Experts of a small language model.
Training: a variant of SOAP for the experts, 545M tokens, 2631 steps.
Below are experts of layer 8 (counted from 0) of a mixture-of-experts language model. Rows are named router (the router's row for the expert), up (a neuron's input weights, with its number) and show model dimensions 0-47. Each number is 500 + 25 x the weight over its row's rms, rounded and kept within 0 to 999. Numbers have three digits each.
Before each expert's rows: "gets" lists some tokens that make up at least twice as much of what it gets as of all text. This comes from a sample of Wikipedia text that the model never trained on. Tokens count by the router's weight.

# expert 1
gets: "1", "2", "0", "9", "3", "8"
router:539496503512491483495524463498553545489516464540481482488492514495468500494493547545531484475501496473504483517486515523494491542498471529471500
up20:528486470486456544510499497522523499481516455524505493442491482490458489491529485531505509465504508472465516490498465485446467538518473542489488
up21:532501517519552513464485554466508505534480506489488494491486503493502553476524525479447525432511517493489497531490561511475474487486529490461469
up22:511483497522484515516531486487530488476460527517485526542469538454484516501479492505469490494471500505494497500480453504467440505469571483475489
up23:475494497451542507481514471513477479494475491460491478501537446497511487470531500536516495473468516477507500513488528536457463520511483528482515
up24:446484518523479493497495463528476516502550530468471529475496501471489524506465513542446457516498490489463481461538488518491453519501522525521437
up25:496519437468480501495485516523479476495459466540487507504493526554466535514470503503515522475495494478494533485423517540445531531492502461523486
up26:496526488480524495486504515546515503525513502522473441529542501474514539481466540529538465502515510477565506457503529522503481488513509483496492
up27:509512531478460448521512514497532526469540549506506510464487504523502496484568449519497513520492480500521510460511520499470485471520514478477445
up28:538504495491511512506523552481474502527465537543456497516491483518532521516521514523491498461443547482515493518479543501483500524503507495493503
up29:465487518508529490523506437520469487505506549458486490506506479467501488496500496541512493498448480495532496485462513481468553501474471480536496
up30:527444507541499512555535466502445505484535493496519494478534489527538484504488530500517521463523513472491486488516503468465497491527461508545521
up31:568528527494463504488503521501504496535504524477517496500522509502539448517463446502517518462511499493492517475495487446474499448512461511519514
up32:469546481514500516495496474501509493483518498454507490479501492475503512520458487495487479486490466451485506537511533511489528500529475446531481
up33:525495449489503528489576501522527487522475519486500495532498512503470465475473476487517543510538500475467518524450532528520486487491546486496490
up34:533449456488522522513461521529489497461499498519516488411520494497496493504495524513512527560487497507510499507527514492451492544528430488519497
up35:529492480510520487492527461513562503497504439473525501505498461514491484460484468515498520501478527504497498540502483496526480540523458450518520
up36:487448491491535496552477527487473486519503498525500492494492505504492515490566510548506509511506558454445498456482526480516488500525491500485520
up37:512520488469489526457505522523489480450493529447491527540467514506445514512489510514459505495477481485514527510530447473465537500490531490437519
up38:503438520477487494520514542516519509486528478495489516547508518504513472503487512502508517495487491505503501503520506464482506477510493509515513
up39:513495470472489481512472540511510525500503515556539479478495495520506515494532491527528471523519512453478492478491455506494518525506481449524473
up40:553513498470486504520507520459539513482455503492500500515504494525495488510488549516473507500510483508420464524476489529521484506503476513491468
up41:477480486503515505486493498441490539483541499519502478549483474476515476493500506516498468456505530474467463465478484521493489468501529508505490
up42:491527508485506499492471516509509501453494501503513499527488476515483516494507534523503465500497528492504490511477512490475480481554493510503545
up43:507515486503522491471497499466454498513424514477488500475484476523496489501495527491520496482496542513534513494502482535494500524471487533509511
up44:515470474472512477478442526541508495516508494498534541485493510437482507497551510471515486522471482503533469464485500487486500456495500488479479
up45:475505506560488501530526461496499510503520454473521497520449499490491547513529478514503516485477523499517503484481487487506475512498492521491513
up46:526520518455492511472519521518494456544536491500474474543519503498446465485551508497490483510495514507475519546494523501537498518506470473498519
up47:498519499554515504505488527511475513532487499496486438492484547479514508467511540490482473462498467528499469507517480508517492530474509544517527
up48:526501464531463494470491524485519509518494493538532522515510489466488504487508532511528549467489521527462475477483529519516515500506509526540520
up49:504534470492512463558439473498495503507488471526524472492491474496514470499528502506480509484481516529523491537493488550471480519491500486488531
up50:512500483502503470508485528502459489471498525478501491489503457493507505526494508487527498515531548475500504474444423470435481492468470504492522
up51:513510524464464476529487547531454520494510465515513452486502458499534469524533538494546521506491508503470505502515510464498537497466504496519485
up52:531517481452450489476508443491508532507524468502535499472478501479460475509524444521501509496520483508495490496515480519519521520519483506509442
up53:487508489506545538517496459510532489500490537501516519526493506497516497487510538508480537537496497514507493531534508506475460504517476511526509
up54:477503490484474483450512491478532502509481453502514476480490509526483471531515526501485534496495485486556451499467548487512498542515448533502513
up55:490504480515518545509518477510521503456469501506523503487458527542482500504537507555503512460472510518486472511525501503528490536490507454514507
up56:540502490463520503484473477519476489562502535508482525527478458491506469484510472500468543505496521516557431526444499540474496486509507451479527
up57:515438507536513522520494520511476543489496510534537436504496510529538486471483490524524560471493494531520488509489506497519503502484523493499483
up58:537483490516535519492533487533471488491486525550522503523514460495535516498495488528482530540480499501540480464498521484518455559500504505502464
up59:488482476536515514533515500526529490498503485496507475510492462523480500483473481491509536529517498518435476534487537506464509519561523539535512
up60:514528445498514516492505448478512490566507499488519517479513549488497490481479453475520527543469493516518506523490557529481509517489472482497503
up61:505517490536554500468536519488463491461481507499513516480474451484455498456462495534490502509522488488502507476496478478552499535437520543501501
up62:523487517478516515497538494519458515523469461500471540523502462489519508456481498528484539487492491504546504505476449531480523545487466499454496
up63:485488514442492510527485535513534522490528517472523471538517479492493529498543507526547490504474519513503510500505472477503497533450484514460495
up64:550494459517495552448505461487479505466474505493481476486493468519515496492488479496515512457490495514488455474533520491512482511489523471527487
up65:491518506474477523545482491497503462536457479546513484472510534489519503517537505516483494464477499517478475528492521489500494469477474497546462
up66:539468482519497496533480481510449499492510493478501499472494518496520501490504503526504509465499510516498452467518463492486496490511447493536550
up67:495506485454479496485558545517511488515500546523496499467530524495550493488471485517490493454486526493530517499502496483451469504506506449518515
up68:531482474502493519510561469514535473487451490485467497513482502520446476523486536463510490471479510545510489516492515490521530496481507458503479
up69:522536526465458490518480507513495469487510481508455482479465462459502484508497507506549553536471530482448524520493499508496533483481494509501505
up70:516490500539476512507469517495519507470451524484494487538537524475534480503478480485513494463495497532526487516524481501506548506521517513454491
up71:472466456542490473535506506510513469462520487513491473522503498490498496493445509484534518512475434552490500499497548486529476511510499513490490
up72:518534542522508477471490511498495520524494513461505503500534476514534479471513479531548522484491489491471501500512478497490492540501455488528493
up73:522487522479487463517448522523477511529492503468505476512473472531511488503502509463498501491544490501518540505473519468500459529478527542542491
up74:513506489498461493542501507471467472502478464519497513528481452496462508479526461543431553515488499556516487541495482487524496537474497548488495
up75:480484507514488527547513435471478490491466468505476490501515537487509484508460490537498488539476443496464498491517513497483474532491503515458502
up76:509456514497547524489492491532511469552456473511549510517521510499485504503506544537509478544492474502521534507505521516530467536520552484502510
up77:506489494437478512485484531467467471479504511483513478506469503514479481517508470532537497485531515503493538468507492499450503467487483505484461
up78:524503501460522523488560503477492528474506505534518521466478501499524521485522506454508517535440476501556516502498516521470481455487481508497497
up79:456500515525510513520450513472486532565523493514490475492474480450498512464549513487497503481502545504540462451517474533510525517503502504500517
up80:470510531462500511515521496473511507541524517452472515482501512492467479484478466466442490555489462473504498500513521506473489511532532494494482
up81:495511518501506511518536535472522461458489468502498512489487421506502504472522563510518490456463518482490513530477506544486487490528490490496517
up82:498528502482460512460506533514502472508467515537516483472494497504526508510474529528511522542518479501479478483511445503494490527496513472532509
up83:523459494509506484497472513461472504494503493485546482491526504475464511485488481518503517476485505504541500507493484523520557550528496525472454
up84:509510498500479509499542503503560508497495490510507500505477468538485452459473467501488515509527506499502513526464489502505497511522509492519442
up85:520469529512516499510517475532555509492504518529446505528509482473482477476491505493460538523495479469498527480519505493449456502514522512486518
up86:525465474507493500490542526523495531472537509532479493520502515517477443476482499472494533457522509486537504513474491533495476475535501497494496
up87:513539498496484497497516504537450483525499532465479451492522524535477459494481561509535518544559463456511522509489510494443530498512480510515469
up88:505461454506535478489488489491487449478495532493507468528507485499481453495491471502501515507473471489521473544492503531513546502508491503506498
up89:489526491521553501497488517488470463497490500485520488513508526471513502548475460526467495515531492451530521500446473548495493524478506537526504
up90:523513481535565480497517513554487516508502507499458489524497434548525459499472462511511523505495503488498478530491509511459474489536500487550493
up91:507476522498529539519546507519545516481519460457480496541477496495484484491522524493532494468467540510520495482499513490529513494490495433525550
up92:549530495473515479491535501509494496478490481463501502504468551501469473456486511508454524513440533486506480490513504479492488500496503568471508
up93:537507492454509526421496506522511512482464489516496499460527493506469531486477463529541520484514521463476527481456470456505565506506482515499489
up94:479514483502490509534563481468526486485508488512503490559476452482493494505461491527463484428521531486479471532542512511491497537497491514498472
up95:512521545534540467512481517464444495517513461506479488477491530495500517519492456515516463470452489493495521495477496465475512481475503544489544
up96:512505550489520508550520531507535468522470513478463548439525508536480513495529500474508530471502489508517470496530503519506512495476519528534514
up97:484485486447500494529462519514515478485500471494521487477481499463481483489488540518552465511502451503533510498525535529516477508500464503475483
up98:485503532508555509520488487478513479511488481546504479518490487476515484443486529486507457472530446512521539504523489545512488507514527498500476
up99:500477514488507481526537455489492516496512488542509496521504481524488441468477516518514528498504506485524471502486552471443505507515520537462505
up100:531500543511528490521549510513512495519536492502499483532505520539498486480481460526501463484520522468521525512511498539509495497495522466557444
up101:512543506508515508482489495508463514508520496491512490541501485482500539516521437505528482497509468482535478491530507513518541505465506556435529
up102:519555525495521473501514469496507483528465522526471493512485460481503470500523462469526525498437489501521451542510525515476480479482510507497526
up103:508482467524482491550527486482474483477499489515512496488486482533511508466470496537519496522513496566534480490529478527531525523485463537467506
up104:519519470470476513493552498483526465541487500461518494499543496475513489452485519474537485494480505514496501509499483503482549477509475504501485
up105:486462504488484471507519487507505487460479481474494470528501525534542493495456489529503486495494496470516458516510552495515492482505529546525499
up106:511502520486506509516534525486519495532474524558520514522489517479515474465480524487525506501457474549496468518454501546505477535516531507509521

# expert 3
gets: " |", " ", "|", ";", "%", "."
router:525488448478515492482463488489487479517468513484540483497484571506474476519479485489484468475486495497459520509524490525474507485508557565532519
up0:532473458473525508485490457491524510526462476504541487495485509491484536546477530534500483513509510480516522502505547527494467494459492519508482
up1:492488442503544510506501502499529502485520477540471486497494509475521481454526523534475470478462501459499491448482482547483477501521508535469529
up2:502535456479520521514508473501517488469502481499532504500518520494542437461489511500495520557509534490466523481518487545478488446508488509505524
up3:458496535508511493485496479538484444469522506543493477519506487512447493504510484494493482480486527514463455449499513479484472501488534502488537
up4:467476493456446513479491480527530531446510469505462522533471500479470466462509507503520474516474510480510502508535503456504515497506525512501507
up5:530484487432502501456504484489475505486476500510525454515522498490524480502497501516527541465504450502487505563490489457507519526511545555486519
up6:515544472475495534516527465498523477509491524536503488520451508468496476490454508500534488470466545490443488473509530510474497493504523530501476
up7:506491479481465470557504517551488505494508501482474487497449514492486449512490477502533519492526504526475508487467487573522497465514514515518503
up8:504474486468480518507461519552482486501490514513499492453470501527506531496497453508494483478525477522501531498478530481448523502479504532500500
up9:509517525525523499504516503493495470476489505509510555547497520536464498488435445509500506489494489499468506462496502518493497522528486490499508
up10:507509500453503500506513504520507525493485472495512491486472514500506506490459466528481495489477528462519519539514511532514509509555495506518514
up11:532503484490486467460493490492487475473514506499518520486516492534537485453504500474470506463520444498520540450503519455508509519499494515487475
up12:526477494478475497477508490499524521509488514496476462533511475493448531493500504487525513480469479464513527548472538513435500502523476559514500
up13:530498508474529495466490538541510494485447451477515487538513525485436524503498465487496474514481469498489492471519522476487457459498501530472486
up14:543472490541553540513511493477506497486476501506498487541497531495505523494489519507494557521517459507495516471510460501528516548504466492501520
up15:510503496469511487493536507538536501466469523478493518480502487470461483517485475465538473524497521485467509498528494496524517501514537547494510
up16:508536516477519523511505495551541522477530466510522489503518481531500461484498478457511428464467538537483510498477534532505487506508507510537464
up17:518502496493557495532499499524501464510500493485555445490462535483539492515468507514519495478456473516493532501507469458511508533524501537528473
up18:537515495502517439520473481442500543473476514499487537517499550490519485485484485522493503428519468508553502498489499507527485483487523553505516
up19:488511475475568530500480544472512491500470474514497468480525519517459467518509429503469487491480506499505510504453486455539478464494494534503503
up20:499491515507488544530478524525530546507497500458525493504512542508473526518493444471497520479516500488516509438521520543461454528502487536516503
up21:558482501465481550467520506492526487521488500503536456505488493550477460475476514523516532514533504473455514477507547501511469514512504493516503
up22:559483502528530486502514528513543469548472525479487492540506528508475501467533448455518525507485499523485465554519532470513520494506529514517489
up23:532516492483539536480491471457467495525534458486486501423520513480498470486486476510528437470497470489489496462523506535471505519492519495495494
up24:530519512459481490489525449498519480492486484502480494512444529502499517508543442495504487517474460531489487473557514540506508511454497529505504
up25:553532470461475485515463499488503493471462493484525473529515543503465518507533505488543483521555525465494508500505516509510501519536488522497522
up26:536516504492493500505565469477536507475494476467499475480472488512488458511517500516487493476478476471543476484528524459475502485540496535507494
up27:517489474480504469500502456508485513507485506486455520474449550508474505512461487462514504494534511510564498490505534527498516481487495499541470
up28:500478488496460519510533515523465493507475512504554507472504486493494452546498527515508462517450558498466480507465520503514524510499524526504494
up29:521531512512518556480502501507463523505533470546529527495489493507507477547490481465513536492515506434488504463541482526494484505477517523499518
up30:483531515501499440509509514502472505473500502520540495487457476508468455526484559530443507509470487489474477508505518494447514557458504509486488
up31:517529506480537504476475479507500475498496503510513530531503442503489495499501446494517469475521489499477550505512525496505502490490521522457486
up32:528526505509504535501545488496522556509477474518492451506459497495527444501539489510496518519485510482479496473490490514506489489524498524554492
up33:487536500475526503501518515545486497507543512492537491543519502468476503530503481500531472448483508478501486491474467484496525514514524518525499
up34:533493541466519541477490471518528515514494516548534484499518511489488471512544459515495495554481505508477516448512511520523497516491494517496510
up35:526536505478470501474462514472511508473521497556525483459504527551507518517474462519521458476476535500484506508481494493521537510490464572506511
up36:503516482490509514481551453497480502551454477527514505517467481508490491477496489492481524463520503461495506477486486536504530501496481518520472
up37:489527571519571463508491478495502504511481512491526509469491508488483502512558524489489510479483453534490478502531513505492475552490537503498472
up38:543488528470524472509491501536521456539486488499496488526467475500474485497498495471504471492546491492498500506513509537491522515488571548518508
up39:536518480465541508510472497513496524535475482544523512488460499538483496486516487506523470508473527501455521530502496513487452539510547521505482
up40:531561509489518520497530483492520478488456466513513451510499534481475469517519498451518503467482497435527489478486480472494508512542492505506465
up41:521479468505521507501496510503497475523517512509494487497526489518487499483507494487452471540527508467508461504512501541530525515494459499495506
up42:541486482474505523486496478520511459501494504528491487536469520497486472484527494486475522510501514482505481484492495504451504516512519554476534
up43:487532494504487493490503487494469525511489488500495440459490539474492463467514481520461528478470491557487513539531508512504472480535488527485530
up44:526472492507475530492474487511504488483440483483472506494520494529514501530507521458506474515493492528510504531487499465516520530539521528506488
up45:520482529453491478478558508495494470523532512480485477475519475561458515546463483527512529447480491473476421469499499556498504480498506483483502
up46:508526535481482496493495479487544500487488523512509525483464502519514485551481469509502462494456476523480514526469471499497530507479574514525506
up47:489508509448465497458521506467523467480497533509483503535489522555428475521503490453487488445510523491510486458500509542464500502486474543484504
up48:488519474556483488495443529482510501526504500547526479549472503520475501483463464499538472497476504503481525513504511511496526523529486520495522
up49:502548533450500488484513515478517535484489500536453456533505480483493460508488474494482487472482536488477482480536498484519466521450516510487534
up50:501517503501493491509527458537479484481473516507507495524505489483522442542537474531505492447528500497460492521479501520502501480480469557493470
up51:507541501476453513529485495467476493470536533485506487547510497448486475530508520491521513504471497507499508501546506514527517486502462532519510
up52:558512534519508483517475508502463481469528470474486555502500515487509481494515500509501475485491498517479540500557499508495495484495493494503478
up53:522526545462528447471509475503513467508507529497536438508511505484503466496505512502510470469473476520468517500499462525497532448511506500512435
up54:485502499494521546507494506541484513528508536501530501499516528502513493491513513495488484484445553467479535471494506517467528513508497512482464
up55:484532475489503526482470524492517470497512533478523494510479497462513508464522522460507498433508510451524521460495504533502498484520527535475537
up56:531490490544506514486519519555517519462462502476525499487505511492469506520496540532510504508487481475478488529537522484470475459475513533501528
up57:539519483503485455478508511542493543481537496526482434475537527476540501486529475490517509458464518517506459524498498545454536478541525513483503
up58:506503490516532517480511502514483479509462500520548482532523509567469495466497483523533464487472520503468513457510530530503474516530488518490519
up59:509512502492472460502496498526490506475482468493488479527494494483475495499498475511540479501564459527519472493512509529507523497545534526502459
up60:516527500457536481508502497478500508478476497508507485518508451495499516512546503499541445448527523489444500509539480533513501473504457533504486
up61:527526488516516518486552485514507480497485517512512502527503510499471462539509468455484502496497535461483492510493504481523479483498498533458469
up62:550451492467517557530540484486516525504513506515514442514472532520460494507489493502499514469483496456486494474460514514507550489522499547508436
up63:534507543442504485509518471467496499457483478518517484481476557504520487493481516483504516482495479529477477486505525549512490505471516516526470
up64:490515510476482474535478514492490476518478474497514463552503503487503501546490508481510468490480515511488479434497465504514484454489525504509535
up65:471484518547500518530524505501477504518507506520553458494465501489495434520512486524540487497515532522463466476518484503524487488513504492518496
up66:542509499498497521482473495519525492500491472468485511537480503518498503428518473503491532476519557531493509457495473529521472549521483541525506
up67:488498496520496501516528481436539486503529516501503533498465514504482486486504501493493498445481485513509560503530484543503524514490499514497478
up68:536534553497517506486499514502535487538466486490522496512496512471459451485484518526505450511482519476495508476519511489484478499479520522552476
up69:520498478478522486460450537526512455513492458488510530518479440496458504473425485530500464490525504480500530496489521530514495522514495556467484
up70:498513496444514495475490498534519546523528517485470507505492476487481498502517524445543486455485514509478527514543507507490466465472491507482503
up71:511495510489526492488477536489518470463489474525476530485542462464549516493490474459519488461474484473499510468476476476501512498536489530584471
up72:478467517519457515505527507490471491518471521478540494496509456498514491530451497560480473520469499477477487486461490502496483507507490524482525
up73:527485488482532469495483545495450505517483477506480529493457446451527537492507472511464528509524548511473498516514483497510515484488494546505505
up74:491490488521521471528515486493469516509455519499542471484483510507494487506531458538509469500480543515487446446511513557480514514518487516519468
up75:498487511513484488529517474457454453482495497512519477501529524542470503463495519522508475509491488483482525486452527500467502549527488515529497
up76:510514516513516520498485495497496534514491519521467470512477497512507490494496513481401534542471499474470479488503530533497544511555511510472462
up77:488514529477481477467461435507526500495515502503431466556474513544495498533493494495515524490509476537550501514491502479473513542497510541519486
up78:522493539530527514525510526490447472442552488486522476530514455537455471520500547484542520509513507455473484497523505542512482519481491519475477
up79:506526477477521491489431454549489489509475493483526466472466493513480524530511486466475467439464488516498465501497465505504472534514498503496497
up80:505510493566522502517459515502540504495470482494487502486481536503468474518485506515530486483475538473529497459522497509511495508500547556517506
up81:490516470473489482457522524498538518460538488522544469531537425484512513490496501467482505470507548525529513470490501474533469500463487489492450
up82:539500519528497476531508468496501532515461486487529480536457501516471507512513507539525532482516494520500490479483492516542504496509498532477496
up83:514501491462517521512500476551534476502476540494523488494458535490463468508501508502505490529504500499528564484520498510473491482492531545495542
up84:500512524502459528491490469536559519500498497476490517468452508543504464517492449502469498498454513522498498515477531472474486509472480537510485
up85:499485498471490545529476500523477509567520459479512491537499521496501511510498514505554497495471477529524473540480527558509530518478460477472466
up86:488482461497513472499495502503471479508513504521481485513471507539485496526491460503494510458463525476486484444506483534495517499527514539487505

# expert 10
gets: " the", " in", " The", " E", " O", " In"
router:510512491512459560498520490457467515497527462540539491523495502496482503460474518501506505490480538500538518496521486518523497497498519494533510
up0:471520471533514512512521488501526492531509519530530499510469538494518479525457496541495518501491494451524482505494493470480503534505494541508462
up1:495499492521460509526479493534535508516504537446463516481479522479484494488498508533466511492451488497528477473528480522506484516446512515452501
up2:496497477477505468453502499509485524482529473488499521501476534543469477478457541479506529460507513487541526484516501501474502493497494483483492
up3:518485506477470506462479473498462509456521512482496488511456509473443495512463489539495480477521509525500486464555467501501497453480509528479515
up4:486502527494496502529461467484466456525493515485487521473513517491492449465522534523523462560493490510515524518487502519488484526470465479514432
up5:509482527536476499434488511453459479523497446496490514504460498519488450452490536523483489521484521484474486481515494503460507540475445521498503
up6:496465461492478538497508517480508486472498499505534484517455536517499516485526527520486522491502472553485535503492513540492498504469495501466485
up7:496518490511516514513490457437419486465485520501451517513501479549508481442484540512489493495494534496546455490527481495502495477495479547491441
up8:489493477499528511483479516462468463533521494515513444492484488545521501527502533484506520496531502485487544507515496453478468486495547551470509
up9:510492462500484518490492485489509513451525466547521492498474516491505481484465486470536474475520542499509549501470497505493479506491505549519491
up10:524526481519526514503501513445476448544529548556514472511491503542502481489447492496498482496515516513487528484547523505504529489531499495480493
up11:502563548489517517560505508511494475448504492509513523470509516457522493513539490516480456498506491487454497503511474524452501492499494495520448
up12:527531478486477470505468483496489531485473482495494487518519491534513426496492470516490533477499537509519536447489456431490487534503510477498516
up13:500467529469468562466526484495494520500485533519469503461494518469491441489497525532470511536465550458512511497473492453485491476503476501484477
up14:493560480485467509523519497512500422464470488470529504501481486502506459499541477534545480484471502507481503472493524502488505481514561524539487
up15:503481526477476503536528523481489505549500472513487468504514529466462518486464513500487525495472515484532515502523513425483490469515482507493518
up16:524476480496463544532510520467482472480520478489479504506470471529454492459491508516486519454499489461490463509550509529520477488494527521429485
up17:506518525470513506546519523497435465519492470525499473458504529489472470524506466499544510499536524498474501478462513530499461471476481505535484
up18:525556467514484491527480537447503524489531495514548455448485485511518498442482475516504489484484526545480501477498541529496510486531508498501539
up19:510527481502477478534520459427514532511481485481516500506469492527480503551491475516496465487505531500515525515532561474519536507523536483486481
up20:509520445470497522527531512568515452498540515507476465494507512482462528482512519516490522525486492510519511513501492519517475505513507574489473
up21:541539490501514520517511525519431518524468462462506469498496496491480456516481486518523533516513496523477536507522507518485515484508510511509479
up22:520482476474500518559512556481470499526544508517506461550507494545472471471544524519516498506490512497510520465516514522524506519511480525477495
up23:490523519474522513465494505478501475530552491463498508543503534497500494488478468510513510491509485486503475572503461535482498518495466507462487
up24:522480511473505516477467519469483495452544460515516522516457530479450494554481523471532493522506501442472528483476519495499505480530487502501480
up25:502474485507482568491508491463493564492520470527520457484462468496510482498492498550530507538515494474486477492479507484495463473471511511512536
up26:541511503490547515559476481505512494528467483520497459471429501500539469484523507525469527519476472475506479508458538532528444507522524479531495
up27:491513485500472540489566453488483467486496478503481493525475494523478493517443506539526501542468490494473523526481553476506489524555474483499482
up28:515485491530478498489566493502485525468535457522539476515500473485474478524508523519522517481480523506483506513497466497491495529463526532503456
up29:501487468541482526511492503486518528543525462535476495534453475525502471488516503489495542482460527525529503489499546496503532505471465515494489
up30:506506491514496510499493453501474559530515488529534443511503511486546469490516467500500490483537558546539504506530524503470478441524495519506496
up31:493517522536505482517514509484501481527474495521501524463466516511497523507517496547452468469476501449523525464518516490527502476504480520502486
up32:519510481469472525494470531500474519445515460452513522513486539524457471540528512492562545520489477494519496524490476490494499446491518462498508
up33:522492517550571510502507506458495499452481470548474499503511490491494455525521525462502530460534497539534505464515528500507456504491470529509481
up34:552507515487465503482509456495516474482526507469487524445469464504492481471474464491504482458501497524479507470485445539483472536498497542546507
up35:457504502469487492545481498488461527488535478484538471503486492492498497479525485521491501472493500512531461513534503529467485457493450537474491
up36:467542475502513496514477506487504523492495509457498504483474459467509475519491479544500494509540506502499511496556536509510522499485460540507519
up37:550492479513443503485494517521474487541495488510509479475483509503552538485439506477492527485505522508505496440477476474535503517534528501469492
up38:533510519508478479484489485501510478521560477495454518480514504520489509491529520498531576538475460509514513522501460454510459499525491499504460
up39:499497515511479487502500449521526501489490488462534469485525516466493478486434484516469510530544478507489510548506467546474494508479515548482501
up40:512530505491472569493558499542490496522473487521532509501513529511460523441509515501500504524505465536538444514500499508503512500482479489515484
up41:526492487483527458493521498480515533496557545504523453481544520531503497497464528494497524496480521479498489454508471494470475506480513512505519
up42:545477484512526513514485474474485481466487459514474561496497497477479486476493525504492514484466496479528479482509509548568481495527448518482495
up43:535527493481516506488504493484520510507475484557484462516467510499479495482464519530505531540495493479539489462498564459478492524461528555532462
up44:460502539484518488453494487503502509523483509487496524520470492489492517526502506481461521496454542514444502511507515512504466490497470503488459
up45:545504532500477480473494509474466519524540480494531504504488556514532503466473484497518493513452522513476516525519456485466482473469498541509483
up46:493493485567504531507484472523499507501507483468500530501491492487467497503488520544528513470474490474469461459553499526534491508514497520523522
up47:491499510505487442507492486547497529519502537566503436505515458491499467452481496460514470501496503490511505504465524454491451486556521510507469
up48:538497488488448489537537486493499455483483494518537517510485539501497471485532467539539505474487534469502472504523514469466510543487543535482512
up49:528518472467486487486487517477533540489479534503468483484458501531478496490503536482521511528460512494515508461510461514441492533511459512550476
up50:516502509450530509509498509497508512498503482504520506470509514556557467482462491474485491507527477539533521458493519489480520520529497480488499
up51:547517469493494513521520499456521522517447492570530432512491492453471508505492498512525514501451488507527483470514486472517491478520444479457535
up52:496515483480530492467516448457496512504513465464502552465518545516502481512485523540490487475483529500496518495475527518518470502487522512525519
up53:475513529496507521492512519504470539507521525507517517523515502526522489475523487523526498498521527500516468459510518507495553481555511514508562
up54:506521518476491513498522508483481524526503554490476481490474512481468469497530458527499424533522521505471511528477487489483479498510516548488489
up55:493562552503463499453527458529534487497494518491511515517540496471478487464506476526509448489451472492467510488475479509467523516505489511448472
up56:473529520458481438540551499480504488489505494498511463521514525510524496484506473494474526490485495483538502528500510471425465540522517482501501
up57:535513518510505523522481544528522491488489458520529517513437542525464491445477526542491460478457517489513492453475532483473502526514491480506488
up58:525516508521541495519470454549497529493494467570503514474485457503476436504527515506491542452473513472514477480481515478510482536470502506511470
up59:531501502491441504481530515468492463498471483525534474488497494530476484515504448487495501491506506476529537499509550448476490500515536482498533
up60:527479543489547454475497472527525478498484495454490503539476531518528485520481501454509475507483539490510492460517452516514489492498494505531506
up61:497481500513491512530539472511497478470515493530504488481507460532498523540516470516503520461427517494488518527514486483458473535492514521521488
up62:482518481442473512486482479485510513474508536500501553549472515476481495489495489510469520483474464518518497484540538469501497471505467489492528
up63:531494451491487519513506518541508476438494490518502470468482474477511491498488530485514507491483468523545516494540532521486471515458551530491482
up64:536514500481515469494502498500528499529483525480499523537484506481499495536476471516506478557472511493508502514546492454484510490491522519509503
up65:506523500535520525562517536484459473522516514490519455515488484519529442489561480497503538492490492481504547486517485551485493477504505521489496
up66:530509484512489501534523533464415513508499479516524496520487463496510509494473508486496518490472469506548511517522503518465500556497490508522487
up67:488495484456494502479503472525524499467494497499509507488516505556496453467478551517515492477480497497548474507535513499477481466468496524530445
up68:529517506475524527461526479463509462499543460507491508553499510553460501471483500496563478533490506499502503529535475485461528481498528480483513
up69:491498531480487506492536502504526466500500459493508517518470488475469491522482516485464516545518448473469516515498452515549494473490523498553488
up70:516482491531511500488507490523506532525457499526532495467469478536493457472503523462515507517515490534499482478511434493501490474497540544507439
up71:493528505480481531447489501520447470502498486514520456513508452519532459520494481490436507500525462530487504476512520474486498493519479514487493
up72:487490472523501505474485515508461488467517512544480514503484481515454476479510553516460505475520502462467496489503528512535485486541488489523498
up73:511490517474506471479530470518511464483510472523526504535484471493429526506509447505551500449502517487465496479495495517522462476533511540536503
up74:501474471492524534521535472502510492534503480499533506508477522541502498485488474482501500488482526502525528506495504527548540470470536468528494
up75:512539487503494510489531523471517456530541499540486494484506570528480500519519511487496479479494517478543547497491484544504497455507480496469505
up76:508490548494517524528537493517453516461522523473485491516487509488455475504500503480506510492502530468507520489571515487513506460512515503463476
up77:524538545514482482531505503562473494485508517549478477493495505481495493513508443554498522478507489506525484506486518500568515498478497513531493
up78:466528519523492497519599461484453505497532510502480533501526498507452460447472485516507472478482498487502495512473525522469483523535519516484529
up79:511557470523442522477526534486540505465504489499561449531472493524486466492491474538524497489503510506488507489496461503525477496497524469471506
up80:501489488505498537496500488463489525517505513522473510559477549466494509474520523497581493497492508488499485463529515472498490495531490480532485
up81:502463478475527536506523432460484505481534493548490451482493483490484499514488523501518497443516503474506494489559516516437523479510481550512527
up82:531513484513516471502510480467490475515519468529508498574496472497519498524498533458465469516494530540504520483550487532536501455523547520498506
up83:505549442504508527502540504533521467508474511501549524528506559500511503523515497507494505471498494472496510517483497508500490520502554457513543
up84:488487488525453495497500498476442524484527471491499469507521471473519458508508473495508519518535497473523476508507479524506485518510549527493514
up85:503517473502512504491510483526488518482527523503507497539465485514493477447454465537496501501505499527493538539499530515496504488534558518444468
up86:523491471453488452543483516504522526503538486535520521507489458500509469485514499497543546501481527506497484504479496528525475502467489496533550